config.toml
num_hidden_layers = 10
hidden_size = 384
n_experts = 8
experts_per_token = 2
d_expert = 416
d_shared_expert = 384
hidden_act = "squared_relu"
moe_layers = [0, 1, 2, 3, 4, 5, 6, 7, 8, 9]
router_score = "softmax"
normalize_top_k = true
routed_scale = 1.0
balance_loss = 0.00647
balance_bias = false
n_groups = 4
groups_per_token = 2
init_std_router = 0.028
lr_router = 0.000689
vocab_size = 16384
norm = "rmsnorm"
norm_eps = 1e-05
tie_word_embeddings = true
optimizer = "adamw"
learning_rate = 0.000785
beta1 = 0.9
beta2 = 0.98
max_grad_norm = 1.0
batch_tokens = [32768, 65536, 131072]
max_seq_len = 1024
train_tokens = 287800000
max_steps = 4204
dataset = "wikipedia_en"
Below are experts of layer 4 (counted from 0) of a mixture-of-experts language model. Rows are named router (the router's row for the expert), up (a neuron's input weights, with its number), down (a neuron's output weights, with its number) and show model dimensions 288-335. Each number is 128 + 32 x the weight over its row's rms, rounded and kept within 0 to 255. Numbers have three digits each.
Before each expert's rows: "gets" lists some tokens that make up at least twice as much of what it gets as of all text; "comes before" lists some tokens at least twice as common just after its tokens as in all text. This comes from a sample of Wikipedia text that the model never trained on. Tokens count by the router's weight.

# expert 4
gets: "and ", "or ", "ation ", "ers ", "er ", "& "
comes before: "of ", "and ", "in ", "for ", "to ", "was "
router:123141179145134112133104118131117133127102096150101083159162159153155098150104166124172173173097168120079109121120151073032118136162116120150125
up0:089175064077135096114098078145104104115126147161083108067186124109114139087127140163135099190072149127131168128106149194102111104133126215118114
down0:118128124107141119144143145159129108157095140090120102151096132209053115152139129138136135057133181161137084133134116104095130176076095113117100
up1:072083172171137151095132138120105156077129076146054122069134108098089116161087168165128160158113205142066149142142162134135194066129144119163113
down1:080185119127188148130156163147078205147154064154080071082120174124160101125156107137104108126142148125179104126088140109122127132074105117126142
up2:137116101105129139112147090161139130166161081097079126113097057103127121131149120102100113060157090096166155125154102154141125101081102171181142
down2:119109094143130102160112143176112137162154108149110069123100093175129087138146105110116101109113113192167159096093132139149079134105153152163114
up3:098117125176109073111127119114166102149152103134158187150117092137102160058146128145141158175086124134073193140139134118094127089124100150126110
down3:133121135103156089132172122163110151136137070142173127115164142103167178126198132162123187112156098148102100126122141057104116149171105210065108
up4:142080096123150173137070123120134159135181139095094208153193056125150141114146096137090109104151110135135129131140063136134117125106112053072133
down4:124078141203071129092149120067123158174133101146151161172130156139155155159101133151142119162129090144175134169057127172107152088079152091155083
up5:151108136086154132059118046123123153088128118101123109096138135160112136139097180115151091125173150082119113065095128114135097072135143191085125
down5:110147108099150142071136199123163098154078126078152145157146148077096140072148112175121131128076054140140113200113096125087124131092154159173172
up6:077082157174136074077150159167120202119135133076151092142154106080048121054091110169150163157157108103084170140129144106135094114140127147122060
down6:115061168198113108203130107144084187167143155094124172136116200075114126154163146165129134158161097104126128146134110116186189110150057093156148
up7:108084086138108090126123134134130104151163043152115089149155131085183132105075193134188092131107140131130113141108087137143080079090139113146139
down7:172083147082173146109153171145147153136156157175130121154194165133120166092170096121128108149121103156158103081160066087109152112094118111096126
up8:136142061117145193098115100104154102168087181094130103094141090143108149144076146147115128133104114072089109142102117206163089123117072172167113
down8:138148059173107148122167133095084119083077123153131143118096135098139168176097136114151165128174109177126154127096073156144146159128120180114155
up9:146132118130171186136078157195155056122143184108085146111148081157114086144107093139155077085110134146146163162147134063152163145161097100050081
down9:200100099171161087131093067113169132172109161118084068101144055177126100181163081169180097118144119173187141117102121113149097152082121115088082
up10:154131137128143088100151076086151092158173108080123182090117134163082097146143138144139053110156200142093169192117120145143146101102165077076098
down10:083122069136126109125121158115097145128080156088117107106142089076143097089120109166152094187083143132092130079114157119061127132093136122130179
up11:092065100118150114146130135157206124104173151125079148144131122121171132171180156113091129055059133127086144101119126078127148093175095069122127
down11:083108100097152138156159067170120144151153052100161119072126149080094167172127132154109160100117145168087048078098115147117112117100142131166089
up12:131149148118169141143110105157157154142103121092113159115160162164107101148110152156140088183104138076175101072137119160179139121153141159150174
down12:099166114094166147162121118097116120200173163137126106069124122127131105147180185157159189100123103120158067137172094152144106079085142068114185
up13:121150154116144146124127126207137175107156126072159134174125124159099197074112128117101109182120086176204092133115151162181127079161146116145065
down13:128088146094112143132105154150153204129128146128149138115136100140164145112144127127109158141118153120126123134107165099122168146129166139096121
up14:153101146168195079176159083128157112142153167160076116208160126134137146042109163084134154206184128129155167136158140184089124158116117159072163
down14:082118089137176127139139137110149155149128171137095081147157117135135084171094157140112107153164162167111119100167110163137108172146092155136053
up15:107149166162161063090150088219086145142168194113104148128178145107198176153131105114136161115185127153076168148102174109186073147124180100061138
down15:192146112176117064127143153125100114130144145051099168158149150090124172101148095123085140163151105079128121115137085131121095148161112118144153
up16:144144161099150129097127131089120169125156093136084082107141096102137114116103141150105078063087148126060177170091102166104099134123113094097080
down16:164164140122115186169183140161148118138123156160120147153103161105088168112129093123105168131079153167177113153187092149102105136160159149069153
up17:108120125112177140146133121133120152121104132123201149098173147128109122121089135115110092070137177153142150157137119119113084156136161146124108
down17:094184138057132112135147148135106097137051137139130093133118161130116092104121104104127144105132199138141124148134142141106172124086120102171170
up18:151176046074150142100128089170128095101159163133130153151099098112113152165170120087058130109075126138153173160077083090113191131112087172124160
down18:130089137194110064145108126167090134202106089101120110189114118198149087081140099119088146090155135117135048122168095099119147082089149151126101
up19:147150083127144148113078148095110119113152160117148090126090105097090140168137148144206090096116132161086121200183102142132127133119152095174081
down19:149083184155171134168145117145160158174109128085081045069101091187177109166157099113110177117128112144099163076131132103151140148114096124140168
up20:194118121135138133100104088204146108145112138080111127181096110150186150129093118121164158153112125111103127123125085157127099138091128146115111
down20:185126162169130108123157133157132103146139099068111066174153089081079130148109078124077149112121060158060081172124084140193130133107114111201143
up21:155149070137149112123135139127099098056156099155195152115148123110172106140147146101115117109098172097115139194184107076127150121110143072133160
down21:103046077122161150169156131110088145116137111167147127072119100170120033113153179074168117124114147116121165135188167106134162143134127144132164
up22:158169170151129118131117133137101088153124100083142140147139138106135137148092156111136135077099105138072161094137080092105102134178184142142069
down22:116129134169125183181091087138101165135171112120152106167138076106154117157103132067163150086203099106124105096112123083096149102111116087138161
up23:148121076119178154111135153115119097062125136141112192105122122090114143133171142124115175136159154152143119178163110149151170109161067166200085
down23:094115135136148169059113157164110114100121134134105080078199101088154140169102080122097119152093100158077097097110154109153141152167089142087072
up24:094125058083112135159120091162135155150220170117146129065157099078174101136136122121118090083120150151167119127138072132157191140155141140086093
down24:126137135200107152102155101152154159116148117112120146150145146193116132181123110154134122111123145141158202127073151204203048134127089089082142
up25:130166125133138096094137097089166171158126101107063120180136159118178124171161115084122096089124107147137046116145049129137132150136191161172129
down25:118098116150121116156157123096131105157121136125138155141128181146052088163117141137133217132113185122127078121122111094085180163166152147164156
up26:129086114155170168113143117163117131170151168127090161124138085116182164114101125146136108119119182138162126134180142084115153173103124127154117
down26:084149142112137114120117148129092097171089173129106072120105100126170088179137125132148077157117083128105132174105105103066089127056117162177158
up27:058069163151145104084125076154162110097185124104109137140084080167108140135148127093088056113137153096079194127138107127094131147123204071067130
down27:093196077156098124087089120114191082097163159162133160179114174098057090059098106151100175129054153115094162092154156150158116080142107094113110
up28:098136150131119153159147172130058143155112085095111160113182139169160165164061155125145056122150124107104097144092151142145126146094063143198103
down28:162153144135096154097178145115147055192105098069122148097108174164127145182179123064088160115132123206143099154101151117149117118138124071113116
up29:126172097094138145082132102111123151149175169160072147090083122138149128049090118158111137128098128135130139154142116126122093155099113146116049
down29:157118131087120184142172159156162181111074163109126096128089176128080099122133145140112085087085082148130095116115104158143104090115133126131119
up30:151173145090146144104159090143070147150115113084194142157131117158086124072128138143174146163162136135119156164100136148114170162144149126131161
down30:118117153108090136060151156177113094140156066152163117180105154166136164139114133202080155108142108122077123099099132077144160075150128141085103
up31:157101149122104119038048064169109110145185100122098176141161118092169130086082168114166105130125112065132107129110111124106106068165085104159147
down31:138094103081094085137130136108122143147162174109116138087142145117093114098129082158137105130137136132117141135145089085087162071143113120119033
up32:071100141183085128108101075092191168101122143121130099157108120086092124160110085129129139119156152178146139152149171117083104155132146080091136
down32:054160100111137076130126146079108149168091141130127138099076113083144082070140115169159136131140191131156127163157062125070149085112124134208158
up33:101116092180156131115134086139112135090092150140165100164148094157144130082186094110139122123077145096158099094135161123131142173144175096174114
down33:106086146171121133101136171096104101141084110179150217126115117074108165127147129089167181145132116090137100130104121164153128049101162144113142
up34:117094147063131095074102128137145112115203173184130173154088159137139128156111096164109115118134123130125141143134106067167161136140172083095139
down34:127207113115104148141167127153106120087163132120138050121132077110140145168170089098189041156169136113123117167142078167167087146117165124097141
up35:177130073094118166047097095201144149167170078066133176114108107159140117166072101144074110151149141176156132117091135095129171167116128153076128
down35:192182160168088101092152119154127104166133135090134103139141129076104124170086131185068206140169125229133127168147140108134093137158063137122126
up36:133169036156148163162065080177134122191073101084100110214086116102138134098125143152172109078151146142149185135143094164106128192120140108103144
down36:165194163137090172136097142121112128146102169150150154140083074148139129101203160162109207151147084107210126199166092106092143136096089139153161
up37:119119101140179167175100193200153137207145075102166074161055074118121132057169138176076141121084145107107106094111133074115125056153122118150110
down37:119129116200126175127116095144133126127080187061139100095154076156151080132160147220105135159124087131121104075161146137135116112176112135105125
up38:129069038099141158175171144098137170111102069122074161113150089130160142093164146086145111156132168093110175122137124129177083105149157114084159
down38:145108113165094108120098101119144169138097151126087126137108178139178118128152126124109106105104083137150078138167132134108158098069127136143140
up39:182136106170084119166132117151120144146072164151066172118105140131145085114145147122094137141087103132086122093187156187113151129073123136140142
down39:123138094123128105101123150056103187153147118134089139124096170119146109142104119058140117140127122071095133081115134131125111180072096133132091
up40:127098086057110154093126137152116156114096117160157173056116081057115147084166155156136114098103134156041140166090159114136134105095130130164167
down40:137102155122138156125176160107096102163173151136176137158113070145136105151075135123116103168111103134105152109130183050147119116083111091121161
up41:086114183091153128118155135151164162107173137171140195101187080094124173118191074155169142166128056129167123106126074149098138127106184142115108
down41:150150158075156141144108173114148119145216152142165111103149049147168117136153151162135095128104149186126132126128114086162143158085106067137158
up42:157125141089129204156091186118101111111115130136168106142080155141180128128172109136136128124108160094122109130102101147066199104120103138112101
down42:063113150155107129136069192111129073135099157118175127181135109166150119081123167110098176078087163160079164137156125144161161157093115153165161
up43:130109069121122109176132154110160102085145119171143137078062112100175170107127142092158146148164173124110147111164149086097134145086134151114142
down43:187132124125147076138155107111124122120198088066141139072144118195163123138082113089152059160111110124117109139171129170172193129185113130157091
up44:145099116101155086158120119137115149188104167131161139166087072127172142168164211099044105099105129104210102153141124162103151174128102108100138
down44:118102088150174155071117163146133102114152139078110165130123121133164155175124132105067193117104187157207173135161173128160168075138165129108129
up45:117156154101109163109132140105141184150130144063118168170052129127173152105130116117182104167150100105102146102125101112112108175120151155154119
down45:154126102119142117113102133150107156110127166120113128131152089137073155125116126098147146121160133167160139135162097105142071083104103127105095
up46:128147116137132159156140072109113126156157123154078190157178130119117097104126093136121074102133114122066162169135091141145164099133100096150100
down46:037127208140177157142133140169149155138143172165125106155174160134129153052152155110050118130123162148210132135177125144091072132119120090084088
up47:115104116172111124114112085088082100228107143067151142078080149106139183116100138105118149139151156156111136106119114113115109123140122138095121
down47:148146069125132143070120085126170169155107159128103117151081137168062078130144120181148177175115177158116139140169060104129128142171107141166157
up48:111067097119098209134126103122079093096139135152130145155122141159113151114148116071127158133140131075112121160113108164153169079095106108172134
down48:152105185155164179138169121170092118117134093158112173072138144115149116181131138175075107091165120150141107091133113118115146142123106099040159
up49:097177104141102178128079146163055191160139173184122162135089103143168163153134155137153126142159140090094140155129101152090113150128088104158111
down49:151133151086150158082110107132113125137095184103134079156112129126200183106118127177066135114100125136137089125180139142161117110105121171126173
up50:087084133092162097063120151066139157146128112115147147052146155105088103123201113112133118121115164072156121170082175125158153131079123145096142
down50:094118067085197128217141150119111168129152164139092062124096100092105143109143103140120096185167152114131142101136131153111153086182173145115085
up51:191171118083133150193130115078157110096092127109144160149146162089142127135111142106169120125174203112112113191125145167153178144067157105081127
down51:170124087161185117075134144140109123137087078186096143122101119124166096174131099140097083136139145120113121177146162139100128165097135119186193
up52:043150108094106228123113141112095075086150139144152157102131115098127086112157187092148108062084120123116179105117132103185108171178134117124078
down52:148157153171190128064169137164066151082150133125110108140077070087160102133118103152116129150126124127116176118125141186148093138106114163162113
up53:162139106170167102094129160112109139111127092154202134186160081088170125133104107138109160072106155075092141135130169137127111119107128134118133
down53:074096120130154133139178125133176128111178094138153127157132108116096174120149129086123116099177147141124108049158122055086085134122143125135073
up54:122067177132109125096128157166109131098225145159153158070154080139102129128083174100173120179085078147100145097129111181180130098106125114159124
down54:140098111101106114118131164125125067123148075150161096107121097135072124164107091132097149119139134150118101109084096149139113076185158119128200
up55:102046130115114115118081118158064160068143117085140140123124113151054110153200119099167090188077116172089152154121093076096090115116188119083113
down55:127136118118186143114103082129118105086143116158114096093136117119119114164114129160088150166112156171119107137093116084147119097082159168181156
up56:121150046092090176121079160108094123071102106149138104080060137160173140144153148126156111114136113109179185147124057111094215127156117145143170
down56:134081149191081127127089080111116129186167153102142145102091125163142133126096099132094130128140087100126132128140126153100152171112071137153100
up57:103113126134145179088125108095087067140131139140074158115109114108085114179146116145106125152140117105122124177102094157197181114086157130097145
down57:120096101121159138090116191112110114129131169174161130115117144137140162050108118159093178125115122131093140147140112207106166112109110073129109
up58:055165080121150147104114089182139144154118103106140127119088092059142103133122134132160137095143115104134116163138110130161119116123088144094083
down58:112121111133175010110191086079082171031158174106070148153119171101124136095165153115175083165092152095114158160111136199155132157059152135182111
up59:130143125116126161083123043143128165093087177030145064149174131064116150115170116102147111115083131026117083114127078114097161168138172162102147
down59:104129058173090117110080125131085121157173155083067085157113161110138137122199067090169112154104153109125042182160105158160104159128151113159141
up60:120112119110171130116205183164118088101169131080105103088089110126150187132143112094135106187140124101142121160164070096121124162146128158172118
down60:201153156128144077136138128152173141095133162144124148121124065128126152129137070141144168137144201132115192095144159158130068151103121166083109
up61:160095118134103091134073077170114146141177178179167123158088084145091185169107129072080111098171118155111169145194156088102090118141131144112126
down61:081114157126102112124088061162157147123166097039123146114121095155199122125135144056146139097065072083139170099092121135133108133125186126126151
up62:138116168133146181123138107133076129117170086109171201147137038113151125156118141124086107112104157139133125116132117126153102155125217127169128
down62:169112141117138159094148168076160147113115138093097147099127140167035170144158112125096177135117164150200127176062103196142090137115158099094128
up63:099103139113114064123148144135168093181165115178158124181167150120072158072099101108140103173113137099069116142134141114126128183091136162035099
down63:065141117132141072133136148119209121131118138123166177138145207108110169130132158121089070178125127112051130117085108127146141120122142134137145
up64:052120135123123145092102135115068167080116122136102177119117138090192144167100164109100098091093129084161166137149108113144088174115081153191137
down64:094106158096183081103146128164148106116142151163153172169069131070078122115143166176156171112029151095052119140096115085072114159110079159161115
up65:093145212092082147120152172147145106127143107129139187108141127115193167109102143043120142147156131107115089094110165135174117165081108115141117
down65:132163157079161113117122172157156106154167104146172187092100154054057169157133145086093112154128085163129132072073122157130136128103083108128125
up66:094105151140117110112151083119123102159124103080133092127094144166102177148072080149118154133121136169124142088123189160121143155099143137105069
down66:183143095170140086136080156082089159148127093167132187173126126114152081087116136186134136171109094148161132120070145157126152114037122087116172
up67:149120086113060117125151155150185120139137157090162175171143138139172105081118102122119108145147107095117095149156148127120111100157063128147140
down67:104162133149150147065139146133168092126173113100154119113144122131157137178160162124077163126119112120119153139164188090177142083130150130121147
up68:154114147155156111094066195139116076072120133113061173121158143112138166122146121122096098139122187148122128133157067110100095118158179105083065
down68:154111197154115180085165055112135085097114158103135148136095118123108172144125152139121174089092123179144170136121191161101124143136168113061084
up69:131078148138143119105138142116141173140117124130176148124099134148114184161182106095098141186154145100168092157178104085161159087068153107139167
down69:103110100088165146106113176119146143149155120066161094092149130155163144136146111153127144155105117116143063108061118110123153121151106106099139
up70:164147112133062141063130134191135153136204080123111081179066112102165100148104137161177143133098122160115140128063108115103100111114180179136111
down70:180156115107088067111133218134127153141141102145084145118111219163144104125146096157115121119124107106118110155066128106095135147087134104172151
up71:182141136132160196101130178135074198097098118107124137120149160163118124133142189127152131102080121083142109146145121133176142128147119131131132
down71:130122104103174142138139142117125189056081180104166118153186083135098181096150141077165178108153094136190127097089125113117100156122158131084095
up72:135118110128102129081071055105120131152173129111089125119199109124186099149097180086091100121138142073057162138110085075144134078133090171169180
down72:105096075141199129128086150185131136078165124179116153089184083154098152142130129117159148128093129141113139184138140080136099156141142126192156
up73:144104119071195080101146146112125141174100077101112156137105048145116140125117168130147167120125124132138184084137177117139108156094214125123160
down73:150143143133099058094168102093133103138173126099153112175076152134166123128119119176098105138118074121145076155160094056136165058072185154167150
up74:058145113140112150130138123204125110205151109089146097177176102066190189080146138082092144133076096143108089137143085129108130142115085159160130
down74:108087136195177118113107149135106089121121127114101133142151081162200135159118082156135157109141091138103137151160101084130144121128109141144139
up75:080116140086155111154154168087142122102203117152110093101099109153174120148093158080115103152084145151087163163150095151116159082096104076123124
down75:116154121149146107119150111111124119130106124156137114136120098141160100141086127105195138132142107147123086100090083180159145155154147129164140
up76:104080163100107115112104067174196149143141118051131172139140096095177178140107144089150109141133166164104216179181152103191109079183119171100188
down76:112115150158043076141130089129101158199087127196048148147113182072126105082119144111133156132151197107131093113120128130103195164159093158165134
up77:100171097115152107099190141206125095137119076082145117150141146131180149174135157093152122149115144072091082100153100109135099129155109171152138
down77:123170166145091133097113097110102185159132105136098141114067133144172133132130131084178105207096136102134106094172113094132205148153106146167106
up78:183168136138092135107105092113125127112120103152123108108104084119116126097126090056122110183128143180130171125149093147089140133107169150091094
down78:162074207153115154110114128204121119172142147119149193127114090157156193159116142137085136147143145152125078084113113108132164127129054133078184
up79:177156088115098113135129101048137134117197092136108151143077173100144090184106138136131101110143158106133088145156094145149121125106147132161064
down79:125125062135093165112165126102099113131144109145171136117102134133148136150168166148143110156175149137140088101094143166137097141090117135118171
up80:101114124069175166118117156202054158167161091125071170096093104099112143105146079123111091069104144144094161147187139152163151102185117187130102
down80:088120149077184161160122110191107161096083167125137110094173101143092146155116080110070152124083111112126178137157170105136062095184147095101092
up81:142079088127117083149154135088117103048146097185100140115078128158153127126168092100125111202157123090116108157142126082120146061127174111157132
down81:129122107151138091116123117142110103139141106112163093130126119148214111138081139101183075124117139073096060129163090133095178158164137119097125
up82:081148115116138134083126164111051106176097149076117130124088081162115105106140152130119058105129136126106146195167085102077147094160063115140096
down82:140186184126173109168067118114099143150087197160186090087117111127075155126118195161126116165095098093053114097092136119055141154124140144092098
up83:111156079126101153138079144137122120120140189096088155075116054100168114102127151134134073096097116129210135181134092098160123161117130193134088
down83:139092128165089136138140148154172115167161101130113106122127134200185157180063168123114138134131103164157184095043106122088090170098142105042100
up84:139166124050111155138135103107149108087122133085128182100136184111088148043084122173148145093181135151155154108116194133135142126138096093136126
down84:102154185140103133133053139167124115118104170131137123133151099151121142108111141121096129131140107205114175103141142078144116140094141106097095
up85:165053084138131188137124165145138105092116076125143158135121103139139113093156133079127138139161099099134120116140136179095116156095140139114178
down85:115146120145184087135110085120133124158127167103056140120130108115115084105123106120130174135150167112148087130151129055141137098122071130177094
up86:145140158120122191094090146137112074170100145154171101167129129098171152129169125139169092150155080089192130120118119114136139105187146138164125
down86:086187112120135061126185133111123139145153156120149180134119133127115149103140161143145082179078154100203153129108121133086112159164105152160128
up87:096157121077121172099156126120121111159142131099108082077109131084149160161115134071139157155114184151057110187153130079112179082113121084148168
down87:159120103132074131119126154108159120200117082111111133148115141131197110142171130125069217140129128124145146151105099150084178097175059170101158
up88:087102146156070157171169107090115130079142105089138192121176129120117170115150160146186062124168182137094172149100190095125125169073155117091159
down88:064102151132147120079120106091141186175142136163118110122120070124155094121129155164100110151101121173053104156154133089121146120096105158179103
up89:088110137119128099177132123167074126201112148162102093154067126127115131153107127075133162108118111173134153149146181083183097087078178121090203
down89:155122101161070064100171170120066080154221059124123153089034152131143131211157074146082212127133147109124106074110082116112163114080126151138110
up90:065093116110108179176164144104154172144117043201085153151146117174100149054118135080124131165142146115051155107118113050113094159115141152148183
down90:109115127124132143120179118145170166112171158189124124196115112125064134121142117060119100117180080088161098102185171114136131136080092151147148
up91:098083065150148221160079151128127128137127137114121123108154132122067162123096114128168124151132148067133140099171083071151159174160106144133093
down91:109159122063161179149093134156118163163084162142133109116159154116076112123117158090122128204121186125154112133115086117128193090136109155065071
up92:064132077137117143051156057126100150167200124136143091158130138154135124145084163129092093144080072075163086176126087134106162095100104132111143
down92:109149142125193150180148126211155162080129117083140103058101157133108097128129138117135174049153136113159118097140166093130095174102125150136111
up93:137139081120069164098123131083116098082073111150119120132124101173138199138060135118133123120164086138075130127089084148153141147156104118132189
down93:119100148131158161145083124063148139111127126154161180119126145127110068198097163148165149145135123115154109094185068153129098161105065101083138
up94:087117183113137168143083130167115094115123135128090187118166126129129084142132184165174095110190084072076111150147166134117104156149096091114101
down94:129149134113163117145163105151139122121129127103159124170148152136107121137168117173113151149166065143137139156141132103134144077171091124201140
up95:153107175163126142127149105080174182175139135120163128157089123112117160105193092091127083129101108129098201127109089143107115134108123110125141
down95:191164141143149125173148091100162176117164115106191198114175127145099097110179081105111122230169075121117171101119153126133179137125171123113129
up96:129139148089128099093157144107084122172134153116126135121132123151149122165127132086130089116215142186089132091136141165097119119139156114150134
down96:127118080164087080121143163123156107156151099145116108159154219140173100132119053139102130103141161129119128147167170116097108180165104147155099
up97:095127078064160101092111163113079128170073157152093130118067127045198130167164167098085129140144074083082128175151092106118147118109136115136129
down97:129094129180135178112157156145097121117125154113150177154099144094127116059054144143169127157116178102129144124108125152165142103094136114111154
up98:092129140110133122103168136096128127130123077146120125145084114125111118110178149085124077107173117145122174130126113213197112119108198137120133
down98:103118199164149101145123135124132198138139128125147144119132112152121145117131144103106096131061120143101161121141128130101141128098105099115177
up99:155143100120078126161151155076138138124155132095167131120146111124072172075127091133138142104102089136171131118131155134168141111102110083155120
down99:143115093161066106129160153116123088137095138089145135142113105116102140144118132172131118099159111121197122092094108181075098108197131145184142
up100:128138079110106127080128113153105205127135135110189089097160121088147172193146133139103094125092044084148133192138120123158154099145092125127169
down100:102158105082128164127185141143174132152156107147148073123141148173116114135179072116121106089144147150135104092090091134143127126120085080144109
up101:125110118156117121117108080111130131178121172078114109159124159117092153138170107134149068078112158162137099117126120140131135231083061090150120
down101:165102124113145222142113116143121126168138103138165160133101111139096254175154169075160127138119139130124114136143173158170196088092124027078143
up102:105131089123146136128171063156157152164112096172090173069168141179133112148149118083126141098081100127163101133054084087181112115108149115128065
down102:141073152126153133168082106131138157160128138134115129117149148137169160111173149160180081142176163093068146106103097174145127124083148135093068
up103:105130184134141178106146103112110137080153150112161116101104114128130138142108116155140121087095128132130158120130106115144142098137137126184046
down103:111172166147098132082123133132213167133175155097095142137134106098085138180147084130102104145142133117056124168172110127168118100136129168124122
up104:140159126073117142134109110193153109154106143127174084110126167142100107138127119086147096049095144190127110162105108105095119123148081135097122
down104:150158172122172195145118143114180079167082192191136110188119157127059137098109080120136223090111089160148080182167166169090131108114120145095052
up105:142156139128104159116165158169136129119159072109082201135187141106147182098077120109128133142056159110150111124096125147212131084121137109209123
down105:118122121045127103148130137144168178117078137141136153144098130097101142127177104089107144073140129220148128095108133119092090129167180089112114
up106:155075113122120183055138180165115143137179160052140101131107125129161132109136150149093067133083117126146108175158124123122139116103110152115117
down106:099084101128129127152120155088082152155133097164186153127100138103163109067119078173141101139122109136130120118129084095102114149144182184105155
up107:136058065099150103159104137110115209088197134121173127109155077167117138142146161089111122117114140173126089202139132086121161139155139110138125
down107:044136143157169148146121145141201162090118150081171103072159101167101103118126147134104138156104109139078134072179158126141031075176164141134119
up108:104171123126081161103116148079076089133183161155160136121096110124102123152163087160139100122160154154159145182125149135125093134166101131139155
down108:078132181124133140181067105136129081141098100172118103122132116180171154143086095131162163138104124122124101089144108109155122152045133099092157
up109:157133134031155134160073104136111077136148110159067135135141169160156138122075103131112132130109202144156136116148124117117157159081177136142104
down109:103104129104123182098115129153172147098122150123142134137149160107084142065096098084126134165104127168062199133139138087100115124092098138069035
up110:110152129117154120187091129144139126122123161145169123126164085112190126098106133102102152132125127155042094148160109125111131129156106081104131
down110:078098083128151082113140116138093129108169136152106138153070165080157098089141108101127049137137140134101124113124074088109162119102099183197104
up111:094154083147128107094157147123081171169147146142086134130140168150178148159120179118084114108134154113087124108106089119145102156150136110124141
down111:132164094086128107131133178094133109171113107058098089124130138108205153094127122130139139143088100114087120119082039113102135082056174104146126
up112:175122119157103197136167068187125143192166132140090157108123121168073132170175099068112113132127058122101127101115133122127141094101170194130111
down112:140115174092205151108179092159173154127119128135122104181167122204078151188077162097111142113081137162195128109118133129099178132116124152133144
up113:188133149109063155149152142136096082094175076113177188137115150138109170136055186141120118142085155097160123101070183124148136114077151095171148
down113:175111121098157117078110131149134091124142141121189183110104150156095111119117197147132182122160120181166092143073130114127160150143098082095150
up114:162113177124123131086111088114096169187120109060120227135181138156124120126101198107139116124140114154123129127170119144161143211117159163162131
down114:136111140115076097167126170138055111116145096157132172107131141093088151170130024111103146152136162149124109164101085139119069121068123122092100
up115:128176081170136163172144062163151105151086153067060112214116086098134112073096198126146145110109129125165089139151107145134148112132156147150088
down115:162163114170116117184092068125114077138081107076094052134128164100105109055140158173141136099141139086110110101186051102123081160139113109143095
up116:163147109197136125132103116148086114081165159163160110100141141096154111120161121122123095058136161136134157180096087107181110125165181159136072
down116:093150115134112093136122101089069099131145160162105122101076219116127071113150105122104183165162159119103135124152166124053128110137141135175158
up117:118158128196160064141155146104140134121120061117153088111092132061117104094169126102137176141149121066106101156091129113164127175085099088174096
down117:134104128109108066156147129080120171175136122149114165132127131168096073145111163111163084127131111116098130107104091188128145118128174117109135
up118:067136110190123178125081165127166159155150145053124177131176115146167154134115196075116115115081140082146172180119163124104136132142094123156147
down118:099117125161108078152058174044135098148127128114121134124135085180191154109103089148176150136145126106108028124122107162099102164112127093135148
up119:081120060118080119160134156135164108135188159163133152103151099098121101181162170059103088125074136108093163172139132122096113115104152107114130
down119:119129066100135105133109165104136167139094163122118065080074166095137120152152119077180096097148028135095139142142123146101087155121195081094119
up120:156091122093112178107094097116094073137092112138153131132070056153108123157097139156140161174153104134141156129093134138075159127151121157093142
down120:097153169139121147081120096165131084113148222099134140156129097148085127117145136100128067165121168099126186149110070160163141093105139127105110
up121:204133087120155164085086069134132068147113140116136208120140093124139162071107176152141109169093189101129154086102098145130182087070141137057164
down121:140115132122172132084186146126161147091094182141121165090125151133209149077101149153137098131054149137095124142133136083115091128114159161083160
up122:123140063095080135169107161121085100123181119124096135150133123143109121146126131136140156152092134144123154168178178162120138140153088084091146
down122:148139149141079104153121160131114155157200122141150159159130139112144156145186068155107184085139176125126165133153093078081142121130146134123122
up123:087166145136147106170121080114131152129158213156154118115164080153163133157136113170115125127142098112109163140086128149103109160145156129089118
down123:056140125137145189160170145173116156020138112108151104163152098138157057137139161098178093131125145104114119088131122110080137153188111151179130
up124:129121146122123122145090113148126117131076091158173133127071117163183098101092151191165121157131075148075151099163168127141117148174102174132122
down124:070161125126087126086102170120124116109091095127140125125077144081139114125125146116144083128117141128089116161116143144115118077144113079187128
up125:071075136149117119125133126146079128107131084082168158099207098096125112093122179148091100148154147151140088180129148125189161117143091109083171
down125:165144148139169171101065141098127115105211136126110114141087126104127148130172115183180115116094130158137159149137147168046137132147102139095194
up126:167103128113134131130098153116128102127095165088142150078103098132160129111073110104061135108066171111094144149158137157169109203129086085099188
down126:145159089181135100158132112090156199107125159084107116132124114112176159118181085066101106240113149102109117130138105155113163090123086150145123
up127:099104185157097137138061131142100134122159122077128096102166128128147132099105125135086132153130097105107117058144126107138115121159129076156154
down127:111173110137149106134107154118137131120174104112135151106128138107144093131151179115158069126152092135161152130177127152100160126153151091151154
up128:161156141049158078066123104063140119124137087109103172107186134133115143106153171081150126117083175109111101098121116139106133102121146099093123
down128:056163081114146053112107169077039128179081101114174106096124091136147121112144145135103107140131124112123160120103140029078153133166131145137205